Weights of a small mixture-of-experts language model, trained from scratch on English Wikipedia.
Experts: 256 experts in each of 8 layers, 32 squared leaky ReLU neurons an expert, 8 picks a token, a sigmoid router.
Below are experts of layer 5 (counted from 0) of a mixture-of-experts language model. Rows are named up (a neuron's input weights, with its number), down (a neuron's output weights, with its number) and show model dimensions 0-95. Each number is 500 + 40 x the weight over its row's rms, rounded and kept within 0 to 999. Numbers have three digits each.
Before each expert's rows: a language model's description of what the expert responds to; "comes after" lists some tokens at least twice as common just before its tokens as in all text. This comes from a sample of Wikipedia text that the model never trained on. Tokens count by the router's weight.

# expert 62
It responds to: Table cell values. Final digits, dashes, units or words closing a table cell before a pipe in sports and election tables, like 2–0, —, kg.
comes after: " ", " |", "–", " +", " −", " MPC"
up0:483476512531529527546455459526524543508493493462497487560430477560476513465489559469523535434449464557498572514481446498510469500499552506391489484473483414517530514498565461492453424593521469535449515507518434483473398482521515556458544480479483486526482450500573526483490488551478575519
down0:475494494479507523404524538501539465541547518480496533503425441517462491517475478460450502418525542509467448507536528453522441444376516516444527464522534548513470452422516500523511433508501460515506518481537509516489449587533472523450454550468453475460497568482562516444520475584513475529
up1:471485504504536509526514503478479586427397500543549454466447548475562406524490510565500533513510487511529485481458569572410464497444611566416439511527506500528527433486555487518494520473471484481454480501560488516542455486478511524509498447492516547507444543502500540497475504540476523500
down1:509452559438462472548495500440427539413480519512500520484489569512466506456478558491530566463494418492541480541455485500531527523462501466489529574491533524521547398559516465483491496586505524546552421545471523540521550423492490452584470489469488450471521499467475500463517494530561523494
up2:490490547477530514505526513542475509513509546580570531472482512489484495552539490549488457500476438532435489490473465467478435440477509517450490527445452520584460465523448482534481527551458637525462503484455593541497512542509471548503512501445414575525510491489542500459524578544540483481
down2:461472517479465510560462505492441447454521479555441524518511471496470468525545483504466501475520398488478448523522538494464482470499502557526593411566401529529520472541544460448524427514487544528511443465411509454531451591515509420517487445525500499486430515464498516492525480525529502508
up3:474481524489493482529566494423489588420477475539603515515555554493540504588463471525496445512480474518523464491418579492369483553466529525470492520529472518516436478550534457487500478492450504482492533500561477530436502500514499460530531478537474473483517461585503541454459490490532488530
down3:483444457453476455483439452400471520549471487530516477523532535567518569469449478511537504549515538533516386460485532498492576538535459491494520573588494559496452567455537515501539482524502453480512476513549590513487479489428491484515526476450488507490489472513423541517482501506507570451

# expert 30
It responds to: Table cell separators. Pipe, semicolon and slash separators between numeric cells in sports statistics and results tables, such as apps and goals rows; also "aged", "born".
comes after: " |\n", "0", "1", ")", "2", "\n"
up0:573539517535516515623509502561538497525482466530480534474477562523493474455543475502495498441465523493487528479492486527396495508506478554467458494470550477527611475488566482527478545503474504445459466472530529534509529555558550546559426482415517516501466460555525455439479524531506431488
down0:424482511483450526453496458488471506508533443559463539518530453542505474578487499489513484518485514468519511527461531558488555466485504400518480531398497464526458523467527422429491509500419465489461528465446463560484419513463489519457543447431439503544502514529481542545480555519555569469
up1:455393491537488493460479436498511560491483494526454556458522465457556428492517475536486499446510499501518497564577491451484456597493592535499459531469460495551452492464483469517469474468440509501474444536563509502540537530504489498470562572533535512474461490560508452431496445455552474550
down1:492492481519477526485540474439489486559518467509507538482510525494426457486533429601498539490534504447509446514561506501489506529511457591511555530634567553405551486540519475517457540469477499525503486529549522502460470488464541498535469466484495545465437500459453469513520404534498449463
up2:485512563528452482497494555519471525428498560506454485501460579567499533468521504507550472512500510539512565495545472437516439482433486480554527509520604513535532499496501536573513587539436565506569463540553503458489463533495502505565521539474539516521495527521493416464528421543445484458
down2:453474490555576460448449454430460455459527486496557442517488524477436527580506496553474470532486593449487563502538485545414514546484487514524517470536467500483490524535494482468513493480457548485418475510434498539546484476467431489473444460491443459509533440528511471438503527539433465557
up3:444482542485504453518482472544517537469529471498526498585473525523502467520508516515467531563511513526559447516450483496495508520479438387486433551464594440462451500494527563552471482459524495467480481520568497502485498561512476548445572501451529531443497591470490551513396542491484502450
down3:500503484479470550495492560532487447460607507396551461526511467513506516479576543450541510461573444564540506530510499481508503474478425529505466467501531512477514501556529580507497511484573474530438415489564520522527514470537537473452516515546553430556467526470561453505504478507428492466

# expert 60
It responds to: Table openings and headers. Pipes starting tables or header rows right after a heading, such as Party, Candidate, Votes, Year, Title, plus "See", "However".
comes after: " |\n", ")", "\n", " Party", " Votes", " Candidate"
up0:581532457586513516522500444524524526479523549535553506467433516452481510512501538501514429545498534522478509449548596530508514508489501539482507463481489521518546454495483488561548496476485530532468542470464599476508410530545506540469407508519510465499422479516564535531456413476501459578
down0:504518512512467522455475486519506418565514529518540501458526492485529499488529482478500547505508520438509528605519409485504534536405372465440477618542547465500478481484481460435523588510506519529489496502491511518477475479492502509552404520463494491482500455493460501493455558559463467477
up1:455547559454438486543523514550476556521479562497523527488567481531442427509495537511532462454520549567456550443487573541522453509496532517537534500498448538566530483435494494473493482490464474530488530432580523459535493502517494468512446471555578505569547499536494413465527451559469505449
down1:492546455520445533501494552522424564481538479483500557539459515423483516504485552531485514483479509537446522583487479553480505451534479529492562467503546517512524471424578519569444483562438475477492541539558458474510520512628556536536501540541493441541457470471501522472449508440477494505
up2:474546600507412473524563512497547614492567553553463516518507506522471503483541476539492507545490552554491503503503511464484485554475496506530521512510481602476541404530509475456522564534508502582538551448480508480562515455535503490446530514451501414519549515509528519440491459469473496469
down2:478524546450482510570473531530535478423552592479513496519453539517478545489513488446563539487537547479520391487479552519556597528502519481494527502521543497502512457517567493405461474495560480546462430527523520409448526518513520443493522470581483487469463473489485542467534475545506492536
up3:485507482472500516520489493476645536514588478547430461519524452477469512487547498574517476519491438473558565510506546518443499512572507468492500485519502513461529514493520477543530514522426495501500537541553562462570531446521531462410531531515542572476536448530561513562501463532532444506
down3:444424496451483461437522521541489564482584465488419434520471494494595528463476481460492519466434523543502495498523514453546477452559480550488512506537511537463528528549437527490456560497545544516556521496501423485499466531522458485476477447604509489509540498578465450563472530488504540461

# expert 17
It responds to: Numbers in results tables. Digits and blank cells in election, sports and results tables, such as vote totals, percentages and scores, plus header words like Candidate, Score, Turnout.
comes after: " ", " |", "|", ";", "0", " $"
up0:477466546423499560517505558468507521516579512516527558551457520484508556505481556476498437459555511487507477538436439491496483505458599534467488483418504532516572447475523540527509515472537525502495466433530475463466518395516564410485547503438544500452512446504516468537467526537499516449
down0:518466515433508477487481489524503545514408464592453545533457494449435494486521483428531519428470459497496525502412431549480553514451495498502478515474421421510513550495502495519611485479487548509466456527543476523501524433512520483480467506522501474454539480558591516520552541515571509516
up1:527514519466552516511508518406526569430493512518555468540556504509509487451465491549491501464481474476444439455463476520463507517540507475446357491549506462510506474476494533533475550567521537502467468474554448517520517555558472472475582494476501492517478557457562431437459499521441485433
down1:485490465508527501517432486497537522551496458528557499556527519498510552500452466510483507539408455510479506518535505519516493563531581410514496512472485558547523529494528531501406501453536454562431472490548455533550494469541392510567457430469487533493580471444444536465470530468504512463
up2:470571493467515519515552505498492571488470510487545522519440529523466450465533542516494511496529565544471513460464373477487475396516526493505492510443481508449529576469439466573488508518491574437452522474493471537483525541498529494538505494465574533531538504472544499480511505547526602406
down2:509476457530508492529521497515480578525466498463484509552411459498416437485453526542592509478542489520479477562477494429466516456453441473484362580458436499520459509440552556456493478527500492489505486461505504491497521465561469521561505474489575499506501489539478475567510487480558454496
up3:476533529471497577518523555546526580449468558405513465512543469592492475559497433519535502453463440528450497470509538438433556489528520496536545494466538461493501494579518506475460494539503511446497481518473512493566458511522452491609528558467457434507480481488471505507513495513575551531
down3:490463484508584411541486529454532510515486534517552458497488518525613544511528481548471478462507560546505521514527476544535486526550440554517508539472441431461498552521535509470449531560506505557506540521516494491522497580565475477484463506550455509534553421467548456480515499589445513567

# expert 23
It responds to: Year digits in dates. Two-digit year endings after 19 or 20 in birth–death spans and seasons, such as (1877–1974) and 2007–, plus infobox words like Succeeded, Spouse.
comes after: "19", "20", " (", "18", ".", "′"
up0:550564479554503480493517488521576556517443470514522460516525546468482473537527408478485465474528447430504514528446451502483451556452480498490485464539602479520523467516476538460515511499469455522536499512491533525482489506532476552585471510461487609445519440521541409501411454443522519497
down0:464456475467595498497508496486479470511491521554474419567475487522474510438482542487507447493528487526492480522498477526497599526563472433507565544473427439479472571488482418540523486499505573509536504522501496524474533498453490647439532456497458448498515475462413493492514476477490502506
up1:527517430510505447464539487459537550493453528499479524419444510517480497581572545464455488461453446595519579515466548472490543462505528497520473499498514521464428429504495559545505484527481481484504496459558506430502485455484501517496518514533574517517511483517466403487567400454548482538
down1:524548548426485502569532432524531475487492497461543525552473589524563580576488520482533482510503523492537396534478561540496449518572498492558577450477502460452511531455564522500442537454528488488502505495513465504516537519501532526480483449463496498436511504466540486512534400535467441462
up2:487567492488541493521458483509543540498469444464422551525506473497466504504478481520493466464565507504494439491470460493449530470425431459498447475430545541429445507463501514509539495494465494530554573506496588573531524544558528482518521531483507551471490430581488449588505523523405508476
down2:495453467488504521506521467451536462476436520584481559477481545496417511490503458450466504529511494523431474530462445527544428472473530449451459488434526587552501493470559479522487456562556570460554532495492447518528526488527522490499473501403458497514515427490446520465442514437431487532
up3:473449474492517508576505471465427544516455468593522569536467480497412521491577473509527492483454570475547535487468555553550515494427478494473513470521504465455525482518532493560563491465538481504518495543496478565514477475559408483550488569518557473514517478507493527542539600484543492443
down3:437554577580501522461486441495520506498439524514524484537495575523530424547516462490437545435567528479494476472528472475482478487449440402491451426516499480491555420472485503509512450429426475476486483503517489504460535432511515484518573500529501488518459531532487457404499495541460526522

# expert 38
It responds to: Numbers in tables. Spaces, digits and decimal points inside numeric table cells and coordinates, like 39°45′46″N 81°, −2.5, vote percentages.
comes after: " |", ".", " ", "0", "′", ";"
up0:489423588471491484570545517433546509487558522392527524451501574554553516484512494499502523468489463498501495502603541549457524529437539502498487448502553596552532516497460512524492453512499472554495484536531455488543441513456471493557563580490498441527481510462483471507543553488526500507
down0:560531506570453470499516494484555399540499490538524497548493491465488444506492415554516548538534470479581511502544509508466518540527472544464585465498419505543452528514495515424463494470561510482495532462540499465481420469519495557433390522508428526545503465500499516480537555543508470497
up1:529512493580439499470494554489503596494498476472511572457464519481502543532510534502500550486460504510458479553443513485425512514416445480535520535511494506542539515505519462493454529522592516527535475518469492434435592515522492534466481568472511482472531476589534530446452481492501373497
down1:528522451482520500521480510569479487560513484497512559600518461475518586502445488469468475456436470454493574522516493499545480483498601525466491493608530521495553508486479433511550518469536483487496473464541475506598499493461466424501514499554543500444555463420517478533504448504510444442
up2:499486469371571527528524467448522518431465569537493475472506450541513550512530534541524543460474489473429540481522516584483516468426505499484510490509523472443532471487465408476478495478562547492501556543468455481608544491539474465548450544524545459563493497466496517527491515495495482567
down2:489476514443476519505562484515488496525547484435480573502511511439456508549521500446496519515493504546455522516478427531542490405455511478495469491444546414530538514497511554587490490446516456500462572528456520560447488484525489518476474615525532466453478553535514428493524425538464444545
up3:509410407495528459502540507502504566557439521457509548474498484503447557451473538550518457557505550530507493477500445538485481467395501484446532498492519534514604522477495494499470498599515457447477467485527519460517465519503495440528529484485523494463451400516470543550499497526568434530
down3:469453499468517456507415494461485526519492460495541472457348458544495513550486457504491507479507520441396468467465475446484533484543469487471463485572513459526476579470498513477439528486477437420544482525539551445408530515457485455504485475507488483464526496478474470506470542516481456561

# expert 47
It responds to: Closing brackets, table numbers. Closing parentheses, quotes and percent signs after song titles or numbers, plus single digits in sports and climate table cells.
comes after: ".", "0", "%", "2", "1", "3"
up0:468496467428489495499531438471547486462440539539473399474491398428444475493477498464576449481533477495463533484485518511491558445439564462487488511521527553516432423544544444497536443487490550510535471551461498524539498564497511508497446509514530529468527474503541494521469409452552479469
down0:520582439550479435471543533534509445471520464480499565535550525498487573539511502558468461495440483443518438417517459517508542497526485498497490583547458500468539485481429501470540486549552516501525558441420566500539529442480488497482498550516503445489452511528486450527536512433490581552
up1:537540476508423562492481493487545543509556541470529462435434549453513486523521581503596512488532451504525532490505474457509449491461567495537472442457503531545445489546519536509504435417502541498477536538525494491500445523484536499492555440466573495489616540431489432508477497498537476534
down1:463518521516493443581522461520545518517518517486527471518497519490572455605486521444493447479558485532545456465534533548529483480519519469501585551480505470507519522459517540525501488503488587454448535530473489482409478504493559459560485540550574473561435466480524498417514516548498459592
up2:467508573420487484455479465504498568443506504451418468411514507489526508509512542454535474536463517489524447608511501528466540471473528500522556439469505589498578539520470506488482516493513514492506437503487514552459458572517552489484550478530519529580544481526483541464519519438536404461
down2:424460473504444487519510455449495465527468523512495448531440506399500532447483536530519448500494531547484464435520531493488511502437515524546524462575427489482501562465515534505577438531549450521442442464478556517529485462547526528467533511524461473475441470540519455534559544395512460464
up3:490501598404507475420476561513519520477468556423453425463458526435490530496457589502511508486450552474524525509452544434438498449471594527505518488467522530486448494491549494493470493459447505501554518521481455503540491536558478497487462454448540489479596451501517512510465516478508451491
down3:503397532478504446569548499474451458512535523462526513557528506491563492461414547417508518489546463481467465513490488532504424510527463437517493461515500521573551580512445521497567463490556434447474500571478483500523492484441535503551465449461507529506491563500536479440454504488529498578

# expert 11
It responds to: Table cells, place-name starts. Pipe separators between table cells and the first words of compound place names in tables and lists, such as South, North, Los, San, New.
comes after: "0", "1", ")", "%", "2", " |\n"
up0:562469475481493559436499466439522522468535564490440488517489484490515471496489495497503521557511524574523602484526441581446503550411500439484557493548536527553462442553565562540448468462518499523464497494558478430462492552514454549490511474472528507511486464575471524495434535484507484554
down0:432490556505450505458446487482476518472493569473488615465478480408458501488506465449499511505493576477532460577511469498496500486494510543556575525566494512504500492510548526548473523440589467565495486472447472473509578492549441503514468453476546530479529551495503493588435447526500482466
up1:517528521501469509438466527529498498486547471487489535473453477497573497552524515476470470482494494472522555474589509509506444500415527511528502488426482479472561437451484478470502400518515536498414453562580524473512469512557493508476544570497561445566537446549450553553500499575477522448
down1:467511477479457552453507490550445509462530516526525471475523581501570478488465494531511499510520536507550502517402499478507517533456497540508551575469470480471559515478413465458545485460450467473544543523463507514456531512569515487466529519456528471506523525541488443473482425484571341533
up2:477577505522468503538481524483475510501480474548473491504562519478471484454418534554465536622464449490540506494464492552538491515468543529535564434505493502490492489592508420467485531469440558415487594468534527553470522522556461481420523446436490477510470547509519471515496487455476519524
down2:516538496505526488512501497490554458523479464503574482524522583524544498474573577485494490463508476512508500428575539403497565477474465519495423447546559521517466487504531478465549597601473500504520538440548495500448495495508534486513542495555553429497496494524472449541592536544513503514
up3:521449460502510562487517468536440562440491579534487454527521507510549496510460482568481488525483541553558558490563507526480435499435532519584567498469501434485523458495499501505561464512492546519402476533511534450463475554460534563455542485441509545573566466493464523528438475510527466489
down3:507555532478492445531537526552576360570423484485468447467546474524425515467513466451498495468480556466462546489559576510507502585522520538508509531583445529507520517463493481507503507514502473490512506476506541545504498506475492505478590528458517535433518489533404495519481520498506469428

# expert 27
It responds to: Capital letter initials. Single capital letters or short uppercase abbreviations starting acronyms, initials and table codes, such as N/A, NEB, W in results, Lyndon B.
comes after: " |", " (", " the", ":", "|", ";"
up5:461511539539559554516479506487413526504479546526559466521527540481560574470501552491491465470448550530488532477503485554518502492460527479496458529501477542482527465497483396511532588517474587587487485533554450500532506601515468474488557557498547523525471432504486498556457471514431448529
down5:565538512558498502572534516600457394487439559470503518534518495442510530511509500454496493478528465482462529514470474428461567496588501517511480496498510507493458467512550525455528517503460485461543556442405450514531497467482467498522484415539469491463557486502489551515503448491396456467
up6:470500454500452489524492519493431570421517478473535420498532582533463526534517508530469527554567508483435487458490480531563541474433588461546468527497432424524470423468490431532557415500421525490483519484485523458442494531535430501516535528514504513528471501475476534487494479519525464546
down6:435447486501484466510502540491478493479489473437651440548562516485515531484509559533521530545503543604525470535561568488468526588511483495570527497511506422474455566475568523464510532414484455476519541533510507515503510507451442519516519451520476492522473526522457491507434503510491525480
up7:459508539543561551506466537513428581554512575534512503488557514549525546478488459482454482491472466472431525463513508445420527484493599476536472564551424517523461509487496465535551481507501519542577530518516512524505518472467497555457482456429512527523520553637514500537481496509521490522
down7:523508496456564556515533490522576545470557564456547549495482429512522506480486505526483440488496428555483451500497481532428462459564447496451463514476451492492529493489568586485430444509522561439486526496501410508507518385495477469453556472533457480469497455471500465531496460505536485537
up8:494547534495455540511486563510482563478594534486513501548531499448483495529548412564478492554458508496427485535436541496492559506537512582388467501507538508526520553468516516495557471476530541504503511477493490634465504494528522537464463472529550477512534543483492432520487495517437490430
down8:534522505535507508482516467473544528533483474455439456530440491483462486481497455536493458501487447519451546497524509538552531531433441589502498518527520504570526585542505497421497493434485503532436561439489489511453460570503547488516470598541549471505443522554528550524563573545433480500

# expert 9
It responds to: Coordinating conjunctions. Conjunctions and linking words between clauses or phrases, mostly and, also but, or, while, then, plus separators like semicolons, °, |.
comes after: ",", " and", " well", " but", ")", "\""
up0:462537519496546447519471523500485497483435459482447443498481539495470502476481484490523470505464610504545507525505488510473538449525439511420459524555520536530547571503506460452557479563546514502508603486572535461517425543561484462548512567474466535507548448509512527570565469510559450477
down0:535531454465550443516472599511570527523508468517557389468486503552517507501511489502486516503530474505480462489504577468593486547557475509511531573562493489550498494522465512455446529514500423455495480483551515502509492475505416572571444434510510507519530542472469512530541511493526580574
up1:476539478502530505536416524515504549531458484515467417520506449490477479578568556425480481463528591430557502443402462503431456510506521519457520529413520447529428530547506567469459518542483515527514509547465545481540448459519503510489493549481448540479522519491485510546502482507562517466
down1:496447565552565530577513450453514501485413519556525564475444502481497476447382385504491576491492483518492483461556511518498527460443482535471541487598561573538555506454489518458507495468497528511485479501483552532505521464446496537522476482466495512494523557481537557474511514518467495534
up2:480487580496506481489529549469501500437483521493497515535554492478424505475537496501481465429501440511511535427464528514417513494484509519485459461523494497549497567507534506518532557598502465451421494463557504524535539564587542555500587511550429498506482489527399478540453449471455516494
down2:552460480494540549473506477505534520589522537511481521551539492447541463515502507540594455479450497534529464541465501504514431529461473521538420478517455561560389529476522532482503454484500473449468494518520532546509389518480567556480540530478492433442471492451564504474515545460487480453
up3:498452425491454510493538450552501585542505547445483492477470473489542500486517501426574453576553533554425522513451513548546564424494452463445490522522532509521494479470460496508508500424484426507485529476509483490498434505542510531439557470570538519467450455472551490431476523554471459498
down3:436500506460479516473561537507515443503487544465468513602450519508451530524556474492505506508479553489542522449534551481450446509422502572494514423471543414484538515486537502471543449528491498491459500463524564458460440514478538549483546482455514565446526527508445435557568451467428493521

# expert 59
It responds to: Codes and model names. Capital letters and digits forming model designations, abbreviations and codes for aircraft, engines, roads and weapons, such as B7L, SR 9B, RA, MC.
comes after: " ", " the", " The", "M", "F", "V"
up0:448471511494547556500460523545491528478473528570466421471448530513509475491459525410468477531511516470563446492505599538477538471505500456444445554463519532498582468508511473535556575454547496484500504561577532430474512542423458469527512506476513514494487444555572455538471471526468503479
down0:551531480494566458482518553538597397499510540470570518439544518490536516481497529435527515473492500482502519487583472482549457484432485466471565509505484521542521477448449549519442488526514578502517508503477527556475497564431425485523537550447555515560488485480522507538487467556431534455
up1:455531554491531468575433463449550546432470520515406448487408532487485560514483504663468408466463442471518509491498515520532505428536507501435490498506466483517487533539476452511483540493505479480532507484461521475543475488475487483468436553453515473475554474529509471484484492498498563503
down1:482500455529469462473600448482466538469573489498527443485470488536492508491520389463564512540562464534526442503538448513536482526491521487451568505506459454427464485455555543407517484496468520499506513478436497520526472488523568478474478519507481558454554468409509433545488470558508535531
up2:494556522511466457473492459600488596505485551451475406511521505459481566476612508488565458459480489509481571479485597497510507488441516481463457519546545476453502471539481509510534491454546531506489529559523496494567477465528515506502421559457487511525514430563492439502497470546486467502
down2:518494463445522494497466485513539576490550559470516496473530550434512458495442555472467467558562454551457533532524416518500550551499517508576495518477522506523514477569482510460496504426501540522470479560467592561420502489510536464508539493490491518441483468549525453496468432524415568447
up3:510445560476508454462505534507501585537481554531529461515503510517497579517524449538411522535493516463501468492517574481459470468392442418510448518493505539578514460513448473512464479472503521526414518526537479435438507492543567524459484500469486472526439466552481498590531490541480466520
down3:448502495550522523555555465520544503457475504428467471538475479496475464527479501444527515446498524544478539539489473535454492576564514516457553500467552495489511509462490466505572523568480468470541505517494512557502475489456461556525616481503484575494565517464499490386473516380494523547

# expert 26
It responds to: Parenthetical content end. Last word inside a parenthesis just before the closing bracket, e.g. (Kim Wilde album), (southern alignment), (disambiguation), aged, born.
comes after: " (", "19", "20", "18", "(", "D"
up0:535538517447449476454542503539547555526466511525421520430532533500523514445492461627507545570493523486497506442558478488574525524537542534439496360533475537472511519559534523544468508515526548467511546526488484458543467503504484500528529531477514447523484461477504471446426514515492510444
down0:550463551463499436498499462463539517432495481480481576519490496546538480550493552562478479569514552522508499495513576521505456500461467509558548617529467493505517547420509594460517490535556486466464513524531472538569498428544484520507513451417454498487465505575516509556491541498467513459
up1:515450561529461566422463530468564513500512512538508523449436580493516470532457517479549486520505495513445512475469551494471495533545510501489556449503507501546533522538610550477506532524491562455391530454480489500592526507548501501456486539494566482456487430508566491486450455473452445475
down1:428470539471401495514427457478499478524496456436504497456510506492512504481495484483514511520496560487510469504527524480500503600506485488594556488532525485409462553513510529448434553444568431459477520431568541539493512573532468532507482456444482466536468457491572477453510460510502440535
up2:444452503459449546486471549489592605430446551504504580503497578468493507523511540522496459498540503506530442527441546538484497549438468441538523489491561488504493484547510492533499534436498506416471496489569487476493514524483467536456475455492507493501477563500550498409411468554472513516
down2:532515474493499485491507610529475554497453517479506493487520467482533482452516519406453408526491429559431443482538515473481498493513536561534484491568526490476474487486480521445467491532504432532514443509481433512482514551469491517588448425553483591510464521509421473443539457458474459497
up3:480518593473444458482529488514466573533471446506454559537617560475441508493469470446468504542468606508503489489467441500477495503523535511448515484553482525460515542460525462525548524467525452540540539531457477503461482490582519500524450505459493484535512402529535555469471542495498458431
down3:542512511527481507475489447453551465409508440480497540447518556538537511478506504547550489457481577511527528553537492505506506493540462517455539601556510480500496528546558563536420463523510566477509468494590485483541526443535470517492399511486521475434515496495501509581577479546543539496

# expert 29
It responds to: Given names in lists. First names or their first pieces starting a person's name in lists of people, casts and rosters, such as Chris, Paul, Michael, Kevin.
comes after: " |", "-", " by", ":", " J", " and"
up0:532467498503500523477530528485487538586526507580505511487495477493543554476516527536543485521518432545528422492467527392534551506513430546557503512521525509402540498487476463503468463474533492466457503523513552425504440525523502483540382456522491485437538514443472431543566490528521549526
down0:479543463533509455586564448453564602496489526526545521527486453543527515559502441511527557459458434494483548549436520481499507598430497473469484506458603539508484478494523537485482528529526515517479471560553534570473446494440450477492449444458517505478483507492450517513524541507504542477
up1:496391497467512549430459454520514544483588537518516509482461538504405506504499494463473455485516561479481462495499550429551476500481475474509482513536515496495487554504460491499507483570473529483512588459524481495503473549468543457425410600568510477530465475412438509507457486506473496552
down1:456473434519474516465539521507527518517567520484620548493498469505487487528538571531403508463510529527496566447581478553523461521530543554473562538489495504469435479543474544477503417554487526465468569460532501527525513537491557414530459509559484530474491482538454534549485438522521507517
up2:463539516584515553466498490467512525503542493444523545477488536510411546484517510460510458487539499482480515389516515500548533490496586540507502414515538524514463491568471558535482490460513526538570506549518527465588516483508535482460515428490513560467458545422561546497497413468547532479
down2:479523513552488491569481526544508471573466509569500498496432526494458509474618505498553492517508567523543479485550509491542514436522517474571483470411511517496473487500483499418473577445530500489528465521500520460470493517467604499513476388470491485480437547454508527544559506488545561524
up3:539470496484550516491493509497499518503548513438491556481512515529567446576480531513498480528491519477500480487435490508494557495556494506439473488584486521480515476470519539455444439542447530446504481437488570540523496478544482448609556512519557520460588487480543413601452533538553463513
down3:487469523510549487457456474508550498454530463493492511573485537529538413529506575537501485491443482501562415511464460439442491503505491527444534499529478524527512501450505512513453434491472540480588568467416549501488508469570514494533508497539488546524522516547534443572451569579480518580

# expert 55
It responds to: Numbers and non-Latin letters. Digits, decimal points and hyphens in ISBNs, page ranges, coordinates and tables, plus Greek, Cyrillic and Arabic letters.
comes after: " ", ".", "-", ":", "°", "–"
up5:603535518448469519493534502522488539555509461473473473490464479523451554471511518515531499441588522535510482440547505558545497469496582485533543456513431593608535536488483398516448479467500517542528498554490501548492480543512553506432512507491484450528522482455501489586456490488471506539
down5:419450507547493444532531544437397469532558482473482492490492423539487507517449531474534527498439487513546464547515544559469586523482495509515589551572549518583501544451484497507525485535518495468446509505504558520465505537485545428472517502545457581527561494505534468465527540520496467539
up6:492525550487450494515528383550469509505500505466519504486532463389473508482480472471472398475512470522514440478534422585488489537478502499551470500486449535490437539545504474443462451563478556456548534530597467512510506476472489513534460548511556501529528483452454470417520496464535530518
down6:442451490493406505590509509475510618505517498460579497452498552556536503493496531500526451507486490522453489496531547528520428524510513511521480503486468429546499527511490473482548459516512391526430511429507419483541548542488520458440532509512502476533469460507496483521469465414585473522
up7:528544551480553530476489526487509464459503588530519515474513492515461464521574449445473526520523520407503531508474536497519547548554431568467550532500543564549488534387481481564438500526464529546520476532508465474498485474480422484544626526543521534492542466499496489491502542517501439515
down7:452512523589503509494470472480561529472468533534504521518499577508471534469507484485505605513465488498515561587569442449493464557462523527442555470498617473440515512467492469433541509544485469469487488537527496532492563458524509507515480527430586559493535519562430530474493460480510504512
up8:528576527490491469541519479504507494590463570537542498508517472582450509502416511562473416440596469497527519507491519560526495536509530472484534438441581526540529549535591507472493461523449523478473474462512537522513527434515500509532512482520436555556480461453498443508475490553477510453
down8:548487450509503513548425534439537569503492478502528498419547519494498552477466476445573578423474472573506563502524507533520476480490536464400500483504602488513474473494470561440482481465455554585524472489436519476497543480495502444425490492465510558553470530511487545492525523519520519491